{"d_shared_expert": 0, "router_logit_norm": 1.5, "router_bias": true, "norm": "rmsnorm", "lr": 0.0004}
Below are experts of layer 5 (counted from 0) of a mixture-of-experts language model. Rows are named router (the router's row for the expert), up (a neuron's input weights, with its number) and show model dimensions 256-319. Each number is 128 + 32 x the weight over its row's rms, rounded and kept within 0 to 255. Numbers have three digits each.
Before each expert's rows: "gets" lists some tokens that make up at least twice as much of what it gets as of all text. This comes from a sample of Wikipedia text that the model never trained on. Tokens count by the router's weight.

# expert 38
gets: ")", "%", "°", " m", "}", " ft"
router:209117137165113118139081113113132176111119120131114120136146113100143120123134109108153170112118098070152119160130117115153099149102081153115129163079148138133109186198134177058140134132140079
up0:159116075130129118041134131109162079116141142177103161143149079182099159156153125132103140097149100128161114143077086124075123126075115149128071137144094150083130172165173116149000089090141155
up1:146138113101104126119093152091149149121107134084169163111106143085123073128188109104121110183175119119115141112134152130116125126107092185024150100159157121140124170149087135118141145147138115
up2:087102165134137085151157130105145127104085102079126158120146127129128071132104153134112113114123104121122141116121129150141149085143116084124176122153142123103092118086164106161120091113130133
up3:088135114091121114085195114096075143124106139161130097094143124135123133107132168126138089163135147121104040131025117160142082131161158121139125163181120112133100123141205107094091130122091163
up4:129112104159096083132154114117107096142156146074127024151097168090083096092153131101112134152175111081175155154144122085152148106129169111087140114169167172174190103116077077160183123165090070
up5:100131097110171119222103144175092153123112109177093130131106125115160108141170067140072141124127134109148127176111137116187092104135151120088125099073127086140115108090100129147134119103175143
up6:135053141131179168105129095139089124111123147157157024074133106125129128082100131098135114148102123144137066137137075102139172095137138165203165130122161153142132176097156143078069127147147111
up7:102192203129175080138085147122137133143141153131154130162154170093132150142110108138119148154131144149118154108143204118183164075133115132075133104120146125108145147158070144132107095100167213
up8:126116132121038145116116121124108129142131110087074103177136074141178134156191158148143160089138088094092173121125157080133176079114109133149124113118133110106108161135124123110118075145149098
up9:134170086132145095152115127146134146160172094154145141155130127078168114163178102166123121149128178114152099195084141119129137136162136046115148140128094117134138139123061122128164127223115126
up10:113138132122142141159086090103160113100083077120164101212155109108192089127175128118152108138129086126095086142141200141133190144123139180121131059085104136092125163094107192119123044116141127
up11:119118151077128134140119159169179080129205131170084141117098127081149123120085092197124152078101151163076102130135147178131188119154151145160164156099119153087149122127154094133103155133172111
up12:121089167168137078198100094114168036143154114128146173085069148141099158074116159143122149111138155147195086104114125119095173133156124127177147152147103176121213111123096105113126096159106117
up13:100206131102115135180115116159181141134112170109139138181132156121170105100175050120162177160100151145172142171127142106144066143093089112092129134208139145116181093144105156159143153125151071
up14:114132090140090142127086136115128149114127097078139139147126114110107131150145123125098169130100145098098091165120136127151134183114123100108114172085133141107088136162093152123090112176103115
up15:159115127112081083109118071112114099127157101162097142177129087152175138129148136140127076137129106047116095142137179113116097060084130136167096125075095074129138147154174106117120054127151120
up16:204104191152133099070129121162135116183162135090121152101135095095141160081110120142223135081136152154112123109171109167105141098084127149130101143174115110130070142099170112104187129136111171
up17:131127122113134086115133157133174169139148125109111162122181130104103154124159139118148123122165099175140202117159184128062154120059146143111137122164062127137027222131171103098186088134115124
up18:175205158102118142110116136166109150156161109146086110126154136076148174106145101145151127119159145186097153111184109146155176132092126193157149130117110128111143051106145115078172145155132149
up19:133193159120062138092117123160151096115125123081180194185101185147117111111141133168171106127140104129090230140186117168127103163093087127145079154157129114114130178220152147191114121163107082
up20:068199126138113156144101082135112080089133125105136079188160066139158040144184118104120152133117141093101137083135121148135141177194116135086119105114145076099125138131166187148084113125103128
up21:111114175153083217144126100093120169083140128079127116136116157143064100145110099097066111157124089148145125143131109114112211125081150096107166129119176182150176149086118104124143118176178131
up22:076128152129105122124090085114118110129135163082125123194120177121106181101119098066041104063130133125132131130169070180091109119092103133068139158139125130140146137165123170094153138102151150
up23:162163132185138026148060114124165114141113150122133169199109172165111091120155064074161115165159082129159146127154110072100053166153148114070122074127146194124123213138091164166123108126139113
up24:121045133135162144172141118119082147136138088120116157143094197105143124094094109101126100099114162115185093165115051121153146116139157147180118164167124240118141090160153127135066122120095165
up25:144128074171126164089144088141049069104127104073126136119182153144081117143156101157141070156157147093137112138189134132082111118098164131128095144062098096150165139167136098171124084132119123
up26:149073195107161104119116141125125158187171116129089185140132097099128145070173141103142111152160110202133123070124126111118167121084164130111159095133126149133051169133149118112186055172136176
up27:114229130122093186149108103166158096101093148098159187168084155139154126137168085125102170147089121152151172149140125155132093161094078122127159196109137100126177095182116113099055153135167039
up28:117095117130078080128087185079165177118127184116087153114127153120085153133131158098078096116189121138149177120119184131171176087202126152053140116141125123130142164127059143093111153115159120
up29:138158081142150115159165097111138113098123169184143124155159067114148097158136131094132157115086160117148099155093115140150117110140093219120087090142122064150142127105141159111104147109169164
up30:113123163105125163070166147142163127134128142124137124145134122127128138091126193143096065131109116150131131114139149150169158130060140142149178098145138143141050081100143102116211139117166109
up31:088165158123101143041173132125140100090162096068130131141157093113145111154146166136054042151091109123142123115132169100178155115095147102100199115140135181129069097154161128133158133162096138

# expert 8
gets: "ch", " more", "ver", "w", " un", " very"
router:132161109160152087117109177113152090131137112132137124098079132117063163124117192104165133148163175154125142137133161108101146111134193141148147121128093194135178154133137118121133119107112137
up0:142168111116112189162149115179121123133089150180111109145085158108119135136102126145110146173114132149179144140115123094110155161147108157124129125136107144144162103142145101150131096166093080
up1:116194121144130137068125066103126130072131128116081178127066097157140132164125091165098182167114057119167121153099121133096079160142113120139106097150139137164155115188141174120075033132161126
up2:151213180149152175127105165069163108092064144160072159099111168170191143132120115115144129151102107165143164065149165130093115210167122117132136110114104165137115108117124105101084133106145097
up3:160161157117122141158128114157079074143142144103131137142154125135210122116099111130096171165137083093145128135182108151130143078166147155128099163110147165108123042098198164102115140070137103
up4:105105176092202151134158096170120096120161167094155137155106123103184137095110101147196187187142133105101128095152126137139104131121148094155119082066131121108178068128181138133107121084134127
up5:092157173113130138123153104102134070179174180142067178124126090120107166104132093115095095136162127157159156141084133130157087144164120056174181179120081192098104103148113094106151202156150157
up6:109063116058138132106148190130151118160142114140112158133140109102095172116179136142160162109169142156146164182135100102062136145102179124107167078155158144090088147110121122109146157137046168
up7:106050122142110113080169104100093119106162095125102084104098156060085090041137126125079090107166154149122156155153122101143097135134114137111149134203106132119092141098033111149125104146153123
up8:139119161168156126124126100161192190157105148114125091180151094164144141151119089211127147150173122118150146139128152130172189127086100106119114080117179124160139134104119131099159109142093127
up9:137180146144153068088177114149095146159103178163122112163098138119185107115158167139162122154131154136157105099146109096102058115071127106170200114134097174107139114107144110171139133118106176
up10:128063104100153069143086110089092107177146142075168190139113078146156129077099122134107158126122121127190067186152114096131137107176141144086084130137097124110114070133113145095104075067163175
up11:131122216152108123159136153106146127136208101130160064113150141094114146195150158113099105132099194154133136101148104151180154109127098144126127116150138141105095113054141153127187135136074180
up12:143167107114141130081087118135133165112210143164124129099083144125147088133159134106099111123114196192087123166128182110039169160164123122106174145146103164146183136156104050118170176107087098
up13:137045101143126086107122130154120123144135107192132179111151164129127140174098174125133159165137160157142119124101130127133141134159115140118163164151173136103132144098121145083062111076146127
up14:098143197063150078157149111179153078154119138204135092142168112117120133147101152137060068173129167079114123077188126155192117107132138170134110142108132143081045062138157154096112127057105139
up15:115099172126074098104126147121115157058211168160112077099095091110129107129115126131097179099153185141175115146185158140080099164165125181147160121113104186126133124117065154124175193122126126
up16:100093069148112177125130155142172140096125158096123139197157111182103079137101174131134224140153084112126119132168096145137148115104160120184128082082167153137169102126164108115131121125179050
up17:067110114090133128123131150130157108220142127208061135126167121143120181154174152112131111162135103153140140207116104080102154124150115136138164119150132194149187143125148088168147126107084095
up18:119185149129113065105146148146118084114146072150092074118148175047151127121078097127069101140131128114110119055125072176099131158132104183098147142144149152113163147131165180094119118139105108
up19:124151130156151119069100132119179082175107087126151156235120137135144154142145131164110095141148126132136126132119072144158119107164107103147102154152153199130161134097110052163155094196146141
up20:106113156197149136098063147120156162142077105162143153169088146118119183163149177132106136154148077120157101104134133088115201102149134072022151116119214108113101063098132157112118086131086090
up21:161141107137100133102078164144161130114121073118166126170136122133138138125151076134154104103123110141114039108173112133133155111115133149179102103149144113096090125152110166166133162164094137
up22:126139143089160120098117120123129126140110190107113168055086151111130136140124120143112154168135083084110137095200119103138105131193152093127163090107130177096122104103103096110009173113199103
up23:142156168093111124145139074102182055061117142096090124099078134132168075148165056124155103117138069116146167086098155149102106168172139172176109133100104146125184170135143161101085173114181148
up24:063082119147156121092120151120158124126130172090086123125074154127157124146128162120111148113138151127171140114108149119041178132124154171070132070113110150166211134093119092146134109120103056
up25:080100163136140082091069162081142114190118112110120131153070148135166165109135086159202095089150116184197129080072153153184131131146141189111125104165161196092168101119111116151134156144113128
up26:176161104127134145121088181104153095122099090074156135165114155140086124056147109071170170132112122184178135111157129118066120136104146108127116066181145126131112123132111123138134134153070110
up27:110139115136131082115139147145102147144149175138095189132139144121163144072081130134126160116171102145139128044181161068176132124107130087080145121106161127107155115143151160123107145087117193
up28:116123152119122143126162103123119105152103145127077130183093167099177089128114142131079129213156125103121142134135116124074090080208152127099161080096110149121132156121150154104084166073096130
up29:134125084132103094049110125064131120147119098121081124094090137075109137139106095175137111119139123177143097133102113141055139162095113130131177128152102080199133152142136143146136105138092102
up30:118178155138128117094106058134160053103072169068152131151117129164115098134137107134144112111136108120130115078150063151134087117073139115141102119124119131098167183108132082116141159169128119
up31:148147137093136114144132135147149115118172067153116137175129131079135124158170127120129108100136192201142152179127114120026128104115143146165146117141159122076104168141125119137119176170132152

# expert 39
gets: "ma", "mo", "to", "o", "ta", "na"
router:144140110157137139081097131095144138102127148059102092110142196096167164107149140130078098104138122140085153093159161145102125156133171170154090134150140090089105104107178113149112150163181128
up0:173124041071139111106147139129072077125095036108140124086130160123108144123065120122138146105115167171182112161094120121164142139096170194113087138175148166101138109067127177061080139135157169
up1:170131078170138156149115119144124092097108148116149085119146118141150104123103111124158113144228105086164185169073095136085083155128109107112130141142148107126155144122182154086129124177143124
up2:150103115154092073124103128108159179132138154170144159097165129111144122133130064073157174127100156187160188064154106130097124160151153115131140114100140112118128121075138108143162153211134158
up3:107114136123076132086116083161131132109157097118099098122119086124106186101150136135090098092139096116149153131088153143144130077118134152133145083118128128102113119173125153155135131102097145
up4:105096093083140208124111123169143135186072193150111200130102120174129165101130175132125197168177121117098128112135144088090120135112139147087095086122183090111126160094161137109158119091149110
up5:164073096148158052103137173090192150169179091121137136098131149115105115130136129082111084116116089169207146115125112086158183114182143159114102118136093113109112172127131144164163086121065121
up6:103108112120137133154128089119110134091132109111126076050091112144145112167148131114202116138106147084079100117104141101092127128154097127146150075142127121174134121169086154120162171081136202
up7:115150131127073055130102086159137111099189082118115103100089140110115187131189126134124046135114134134112135114090080150189087124119072128171157087168124132147097162155095136103167194087111117
up8:130116091037153155095140130171094151125154071120143148148116152083160076140110170093137152196148114125133070186136150094184137054154097165136056115144108179091089130121134152130079122101113096
up9:146179140142098144147142136175129121107138106145156126094102093074134129160097101102119138139081152093126097096181167080099119133158107170162154074110115118161122109135127126116154150121158163
up10:056077125102120114081119101106125087104103120108108155122087137118167105175129114098176184157153137180114054112151093141100103154145134151092104153139093255143129090089126147155127093136163148
up11:146156147162152111084143128136100167043189098180151116202137156127134109129121096125111108125046148115105064135176129106124106094210081099150139166142070111136009121068114177151051112117116102
up12:148105097148100135111132037067142104160125099183105150157162157197115069144140122146100135160144129098095108108176118156112067131131099098146140138133190154105155187141130101078125172139111142
up13:155182117164111161153149156123098088135100048071161105075105104135152112144134027147149145103162141087142132149147180073141111090143151137145114154125150074117195119135159171104128123170145141
up14:095106101139154174115081153126170154105140090059175130158103138108119194138144210128168128162141132150113092131113142069131122131046135083100051130183118178119140122104138085123133082136109105
up15:113135109107149133114157086128161130133139071163158157186135185180159114118160087126122090156117172126164138117089147071161120069148100108202121117169100195104095133113121168174152120141158142
up16:087096145150137140079122117138129209135149112123095119158110141139148193133161117099091149138129115133063107156150134160100130129142141081117183145092137201199104095084153133087117144138147113
up17:140097097073153074191120097124109111153158129115160102150141105092146190126145140139180147099106117153140171112123119100062138157163152134077136104113155187143119136118135138124145087114118113
up18:108121182105138139133117137179089086116142162144132142128146114079156119139152171124069096128076136109089089100186065122146103090093148136139108115134120175139126104106178153106182166079096105
up19:067182186097118145089119151084166180071146120059094093126132129106098178101149162127105072133127097150093178066137151105108193113076111104101153098102171118164151087150111154126153128149119146
up20:127113143128120163127115112158113150082175093129118077114183106118216159136129132110086134085056160149105034088188142149196147152158101143147123104120111163169069087145153125125115192126134098
up21:122104117152130112092088142086114129095123109156119008166174046154119179129206109163094109119117179131126111054167100124177148117157152122100200128121127121178139107124148122140155129134109134
up22:110137145132155157127209080145158138120055137135077132122148127137113127125091088106093109118074108105175175149114081082129146141137102110149135157124094135146131114145141134135149159093118125
up23:144089097143100189127149182055136121124122173104157154125114164154083162112156125098145151069155154169155113137077206150110149134144186169191130132178108171122139095091096115161118127189107095
up24:069163150115118159152091140123160088105129063121112121121131134113154097184170111103079128155166111135130142090105177074103139083126109088153148127177095137145112118156103142132140115096138126
up25:111103100065194153063104175133117092145128103130141096124050098121145144146125123168139130152150129123098058065122115103163134093146165168172153128101121115104130114139181153115125118136124135
up26:114111094130115135134178120138111151179062246163163106107147104085145137130103143095090115188175110126101154147180125153087069124118069116137127104118160143135213124123152108078164163104146097
up27:105068096083148131105137159138101227109145099133155160132135127154129157124147075096154136165060154121136052111176164052098152206130147100092112142094117103148119082058157162125113118150144152
up28:102172156125128167182110143136102114137107186132116113115132099119200067080092106123109215094112133098098217153163180118119106119160118123115085132065128111111140136171152150141100141120145129
up29:118078064143141141143124063124102144124087151148126132093147071127112123078116166102108103179163075087125161114140121122114154123109144119094107150104108113175101152086148113112196166145131088
up30:140165167142086157104129175155108118127148098086151117125163053143096150186144117171073127111158087068140131132143129161219143139062168103072138105180145084130131166136136166125139143101138162
up31:155129116143165154109115088089154108138143151112166092205086153212119129131185122128140078095158132171098037122125079107114098170067111076161106142132150140086175161150055079178099081151120183

# expert 34
gets: "\"", "on", "al", "o", "a", "d"
router:136099137151117105158192112169074084067140091104144123160133177128161094045114103142129126155092143125136085172167111137126124140203135184134168176137151151089163079145087128126117145115127162
up0:081100092115113163082098094073040146120109162118107084151166131104114128126127098101121143122115094201132106055131109136135097141175154131108133032067139174131165107115051083169099131131153168
up1:155195103095059086110168122146113139153092099137145052179115166034114077162150162159162137097142120153103154137060134179169103120156098141119105154136159097094137104161112129102105146141096142
up2:083065110088164158106099102133135112072166125161118139072152108091111143146099112148127128084130142128090153121139143185159189175109133169160164152140134162127139170151084093092137160085114175
up3:109151159199031170125126098118159122093128122117159103130137133159148160164105136152133130084137140118088146125083105076142117123126143124123077087131127065113097131100101102150112137112149108
up4:162128131047197182136146133156047152127159172150093131156099125098168096169100138159084159132093105110095138113172100098112133098128143109139119109085151140138095085143167122130112126051176142
up5:179093120068162158115143104128088130135132139058122207126111133103128143135107077130121196132090130134106073161187130185136081117124146155136053147112117143140127102145144122165102134134110122
up6:099138107193111140099109120105174174165110147094132125133105111147096131131141126099140216099114100248157098131100126113120131142131169139183123070136086144142120127051074124187158132245171092
up7:145155134102100152151210146110091099137107146109104105098132149111146054049145144127107155143132155129150152130093132109194173073194153149175149136131101116150125102102100034109132113128088126
up8:113166145129155066128154071161123166145090127168123135144098109134079081146127106124124092109114139121143083108152153120133163028116044109086132145108124112109097130102174123092129154155064171
up9:130161117197151122187078110124116171087140081098170065107127136166157077147159148117058122147128168102122127157087115067106104105116123117076112097103148102135168185124139124102180090093161122
up10:123048095151135079163131154157092098128167147155150091152123117114144117083143128148141136107101096108126072176148130113120110138122146080038136092126164128125118118083141085127182123174084087
up11:074115141113144118109148126094115175144144111109051171112179164144105170155140125141073169125121123136096138131097135183136130146074172054142171111114132128084118137140117102138137148121123128
up12:111121146172096172126139093135106112114068104121166164103140181140162140087105119141168104094107081068099161112113159031070109148159131136073122179179105110160152070104168135170139123130181139
up13:155147140123144153091143133137134144112095152118146176125133107112151135137109085098125109071086149148098108115109137130140107125194129165194100117135151099118110115157121172115094123129114135
up14:142194147185144159127085116138098107090172091116126105176173134160219131127168143107098083139106176136147118118126106089187119071108100123144148122125153150128147116133097135130143099152096128
up15:127138157096083139146134129100153121097151160142114121155122124097126104212119160156133116084183149162090102108141108174175148118134166168115139121131130119078122096173150142112101194107128142
up16:152139059190091114126132128141139131142135195065129111145131110167090143124139048110094107138112098109149129126161075113154130135129190099162119105111126129152071138112104128162124134149165067
up17:110117153108127151181138124135125169120128148079131111129124129076123111149133086124172133141160116128089095065129180142120159133063136152073128150183145145101142108082104062146140098143153128
up18:163135149138126157185101166167180119118151091086107202147082184140200182146130125125072168149114103147075102149103146144092150135162111155177114125152170093113099094170093156098164144112110144
up19:088115062138113109186141108113075128124157143073161076082115138135101089157127099125147100065155101101132157120136175153124101150065124137098130115127134151045112167139110094177157133126161128
up20:169119108119183166154145136158101107101076111150137173133105106112172165118115104136105141101109171164106113168118088138152129099184110172124134116062155110124108128137089161164142155105117132
up21:125174141068113099157182172134175158106131130126108153137064153135127146114128180140098181129141140131208087121134151152082114090151142128174202156104126162115128135118108145126077113091129173
up22:124080145119145098149150058155151109126167098156168082098146113129140085110113114115142079133138144075136160115131139133135110146073112144093136128175091147130170150133156098142158131108119093
up23:152114140146161078117126152106127145103166075119105107191136162160106148112119129140168163100114121134149105124175165138131143139094124147079113164166124164153171109128093127050118102133090151
up24:058137137117129103109136148133169125101110130106134165184135146139109165175107143140120132106128137142124180114185122121084161168119111076136077119085089118144045070122081135115127117181120174
up25:107031152106084205147103115096079105088148159069142138105141177115089138180136090069127184113081134113112106130101094114151125130143154148129090112109126115123194121111079119166096112097164112
up26:187087136118121100134122026100150146086113187155163176112123097127119082140098126145135103128099132131113098128218088134122127136104109151154121135151132134097082128131172133123140132114117129
up27:149073112065120131213094117121157146124083102150059121135102204116111156079126103149145143184121164134146120064156081119119154124122127118154136152125114132157155110051117132095074069056079117
up28:100086062165127143149129156118115077157136124097142113151145119108156136096119105132195189134142112146153129155140111128102075167120154118056169103120173173149201139103112101145169106140131093
up29:101062126094190074178130147154079155140139115128099090120117116120172136116127137146100112098069119122164139195089094119152133066130167117081168105107162126148101122095156146103163129038090119
up30:153128097116121115179074219114153134080133164113145100087034195146115121109114192082097146101155181177127105146109101085152228145165167130165136153141125110151106101116113129118113083199110076
up31:128072129083158080131057073082109156102169152094028125096112175137099097158114059102117086085109161084078170120131122201095115141131153189154132152115089133116126123117075122122105199094126153

# expert 42
gets: "),", "′", "time", " including", " •", "day"
router:170137164149110142124138123154140195153123133145098159176146061114090154178159139104103130159172152181147120119185094088145127095150035170186121122123162095107064107093178143166133165120164130
up0:114144176125124134139144160108127156079131054109137147153155153132138097127155189182123091199147119117110121136130097124074143118145107186114125119124184092128120190156145093084178131135142097
up1:067115154137137083146169125092082150066157130139096141111151123098134139115110138153109145156078077133120193139137115080200089116113095113082110125122109112177144106145160109094158072073077139
up2:121118138117167086076167121169133068104117130128117100136141130130149153122106060114127085131085124114149128123158108135162129148095158126155126168158084157144130103118134128149113137093119125
up3:077093123164129199118142095122098126111096129104082128150115134161124145097076163168087115083091116102183145130103076112139079156119095192110133082135120147141115147085126115088122183137201084
up4:140091174170166119140148189088141141155045134138139153122113104141068176071130107107086151048109102114119090095096136088132145135131074141143136100095116110084127087132071124160037118120075136
up5:089125106113131150144151098159146138083086097092096086169127203132125151113136231181078143123121108147088114127077070165135165143118109164148175110112093087171175139181132135112157170128074109
up6:196143087133056182150082076136163163161143165082091109124085140179085144130165149087120168142154126138146142107133066125067071170125128102166136152099096094170145154116172106202146173163113150
up7:100148159137126134161100114177109134116111116145159106167127147140164062147099158145095149173120109145119160139118099158109134168115075179132123163139191114154096198193131116098166148123164093
up8:141104102125120102101094160119144169092144123085123093128146146099127083058148127132061124204165138168073098065166150118146169053116152125159117116144143113171074054123105122103159133158077109
up9:146153177095112132141091154076154205116163122169131114154024100121151125144118092128134144140124161145163072135170114108120158052174111143166111127111137169140095145151137185151189136128106172
up10:127018138100103127074155133138094143125157145134158122121116113161167141167199118051123124182186122162117126116094171127154091189138151109095127140119144126064126105150171085040114130096117114
up11:138131146148099151146162095128137094055104073101122148105107057137113139125156132100108105063079116134118104120152108086166133108140092114151202099101114134025136084136068178142110125102140112
up12:132118117164155139130168168149131088141089089125095109137124117097111170184085158144092120089082087104106156152105086140100142117109121145139117157105127108126097104105151186091115134121144133
up13:100123178165116162161115163132124145125157099026132132150126152120108133176134146163087089160159118147107107139115104128078135157137087112108151130100144069134182138158113092155201163153142152
up14:075186153166120176183147082171110139076121076042130146155135130191089101091171163113104150136105067122136104150154125050182112143103100113154153081136132136118160100154087129185160151150121109
up15:173121082148077203145089094095105110142150187078089114143076179162108139108150152141093121137189138156170126130122033136088141160119107083149147118135132100148165123130165098176121173134122177
up16:141150132104152089104115124141143174145127093104160193164138153177173149144186146063151138119146168149130098108085153158133079165151171092105119141138190135063129145159144112116149081103133146
up17:074107142138148109155151173099173137106120160139116151125142174105160055095115113173126113115138140173121179183166136164112173079157132178161084180137153079145147137132131073131107143098170170
up18:115111099191133137154165106065158104114160089043104163115107164179092138142097124144176128140185148188153113106160112116154120150127105137163192069133110140093142133159105157134148084131150161
up19:159143122119025084089115149107130153149108149130154149149108140091102163145177076124155128149122189166176108097063147125132109120173100077095160076116155092130128181118127123155163136134039145
up20:120136118169114135133103114099093070137125088104107049141140080118169100167147067148114113100129141061099105099148176142150097168132126090127117158107098152154179054132134112111103118185144170
up21:090135128097162146099097143088187141137130106139086162179125147110113116142175118134106121152173161171167084120155145142106190065185123131162162125151118125210123098107137063140099149164086114
up22:115150116117136076117106127178121135124146123114125130159071201142072130159133141171152089126141147116166125115133145123102112091110094144093056177122152165166150167138122123124073065172155208
up23:070160126149115175124114113148107136076119127078125165193146177124100115129099112158072114166105103176136169102069103163123148162103086172129146152113190100170116152196157175083186138141136077
up24:138105160146112104128195112121078198121165129133112145106132140087125157112148121085150039166185147120110083141093116064144144119178085115085184103147157098134050146139159137063089101143069119
up25:137093114147116078123164129185100154122118080109136173123134123183131093184189126098177160162157157150101165132120163139149085188132149153132102140134151143123098129143130133130157076127075128
up26:125152139085095120139160116128089088133103079117166074127105110166165103156223060089136120189128153115123119072141192136126145133135122112117115145120110141133161026100125108118048169179143132
up27:121138119195091100102146113079133179110104150125073166100082145164092159151134127115108127159161088151118150161138140097146179150132056183130109130152133134120089171117097182127154153126124140
up28:070120095109154120150161129151144119135099185123106107147154186129167076108136184159129159146126123150117182151121143127114144118185141105125099173125145151134127166147149083130072119150176177
up29:170193152099078148089127118155103139163151134172137113117166093137124099186105101068100138089136154102133122135103100114095144099162098145133125127152096099156103102126145142074133128154177094
up30:174151177079194142108062141210189201168165088170077127093111145090112137155123191129123082063175115079162146095127132145101114119112135148155136128151170138134078120128160133053207149133096110
up31:110101100122120159125147161161103112127104080106135059136098123146132161167095198175065148143094091079080144166049106132168109093121129117136157123167121110135083091153109181096134142139133130

# expert 6
gets: "s", "ed", "ing", "e", "er", "es"
router:152164115128170135123114070158098144082145069142124092171122118151129078093146072139092129137098148079143155117171126097117114156096132144141107194145137107132101099205107129121143173118171157
up0:112089112115169081091108081092155101109136106131164133086118121091123117159109162122168083177137113195123143077166126157131123158103099137140169090171162158101093079179102126083164147091168198
up1:140124140084144133135191137171129137141100145129000121145094161087156097143086147157097143155080144112097086108152124127137113100138142155118155116126132191151126085125126131114100159094154136
up2:136174161116067145116065080122136167172155153127142195089202143189117161099118122108099110132102144098147174121121133117084167118155112130098178130106128110136116190117149139124196146178134154
up3:129145136142136067097079150069148086144152095107125119174098174110140145106144150127096132085137060152184164142137116109073132119154177086116115140128123149178166133140103127124145088160157115
up4:090109065153110155161164139090169088089111216130063135095097100155065151113126098157169112130147134145163161126070196132164103160126135143136128109124095109152151174095083110165132176077133096
up5:109133140115147113154091150144151089127105131106185147149093116129169135080184141128113036135171150141195164061151164037112148139134118086081094198148178056153149158102099084108127086089122109
up6:113107126161141103100109101139102099135154111136136111143112148120150198143112091181123103098104144142138134040168025105149150150127119140154118135160136102096112109169126097086109093192078158
up7:091089143113114153122117130177094134103160075085116164158118128124135126171107146120111125088111149152119105136134208135113101153111126133155172141125119060068137098149121167091137139136146118
up8:116145198124141119128139161190098129086072123159168134148097117113157158103112123147107111123154096108108165132137124115199156111156112123136133139135181078139127132180187125136160213132096088
up9:157189114097113131084103153094121124116176086088166110101156147112148196124159113108118132108105099187087134090128156127102149138138156132161107133116136123102082080090112138132070083185208116
up10:149138136127148207117165146113119128106104094136145104094099177096077177123131112156093080124158086214134156114213186049134178179139185152087122149143121147139081108133191076124135123168132103
up11:023130115150112143177170153148148090115142114093113108144166181104073070126129081153139092111191114074146113164095174141141099133116110142106115108127111159123196130110125087089095121151137149
up12:065168126109131134152161103111154125096121140125151154127093097108132131073105149129077134137183131129091089110137148112036127202151156080141140126122125145148148118121103080124123132125160111
up13:179157108144100116132087121155061099113084086097182086099132072084124105197136156127185159116157151083161109163177132103112136169148127088148054152137142054075143131151142210174107117152150120
up14:125123120132113121137075117111114175105159101140089088114105120143051131134173101112118136157166124163152101086099097109071053122169122115128130076106173102109091154086128082141183109158117118
up15:128078180172105133161111113150048171115122123141127101161135162119093157132139110163102118080078180122118102125167131172128148120146109147131161158137182115159111156085114148141115111155101186
up16:110118120121134092074123156119186134150128163114091125131128123096065123151119181123130184157195087110153150120111075120112149130072192121134135133142124167146125155132112136146117149156130138
up17:090176128106111141135142116163148171114109181114160098153172135118063153155132126126112143156105107122124151167109106129079147148105088063130153092118153165133156094104125054065162178152112069
up18:101083135135122127174111133134189087172093152111083134143129119139007150158120090139102096112152099125131127132088122126132170106131111125138147122142146130148162155114073089181182105142108142
up19:158075127089127170132121164185085124127090190184109040136104153116203122103120134129103107126094113156102127101162097102061136118161155140093154118152108141160117087068108089132151159246087120
up20:106104121125147132170079055111115104113121116141114200116121082136126073108123095136154203118122106157132147109132166133054097138128067125093141153153145110110165109161134116096093170109141176
up21:118156149115086114086119114142141137097053159155170076192139132129169168071136147133122164108097117132137059109160126144097096122111087098168136136089160126158124169116137174155099097128127106
up22:120104117177129165140128108049137122120097075107140097132077129147122106092115098099121139152134149165120084100147138113167165147114110173139111098113071165145088128131108054132131166152076123
up23:203142155142130075165172132229106150155107095142053121163113127086078152173137132139111171110083125091154075141152100142160127145173128127062155122126157143169131133111142197132098144071123139
up24:117162116111137134080111163156049126123154160096150117071121070109117147135145107131150145128098064128150145088127118124103074130117113126097088124082134117109123090090111127157171140136150164
up25:146086114172108107133129112159080157171125121104101161126116100130070155149123084177082105048086138098105077209199166140088125114111066128100164159161139140112142151110114164143112105132114118
up26:083094083158150112071135131100167164122175164136132122121130107159130069055071110102150092106109138126109105088162129121046122156127119158120113111129089145183119118111125103118158142115126157
up27:089189110063132122157161131123115146058095088149168103129125070106124061165139122075146107175110088083058155128090185114120096171078155147145154194138096115162089099159117132120135141135143055
up28:210164186111142120189122173204108133087115123127130129182138097118192126110173168158090185154078104098130090150186117135175158054183132101105060153145204116185127119155122162118140131039110138
up29:144112121144132112076137106153099091101123151178141099118109155141179059144130134139165122159176081096142156000139116107034089148136101123142099120133131135111157104094126135118048154141194168
up30:177174121118143147117160159119124110160156122137154128122120124118130138117173094098142153160109132168141100123122142125126167163077097115085065138176126094134138064136139098122160183115181074
up31:113168108089086095135089097184099108098124134155092138124080084106129109135097120147100092112103160156096116125157166143139116137118105110092129137110093133055150104126093105125113137151138150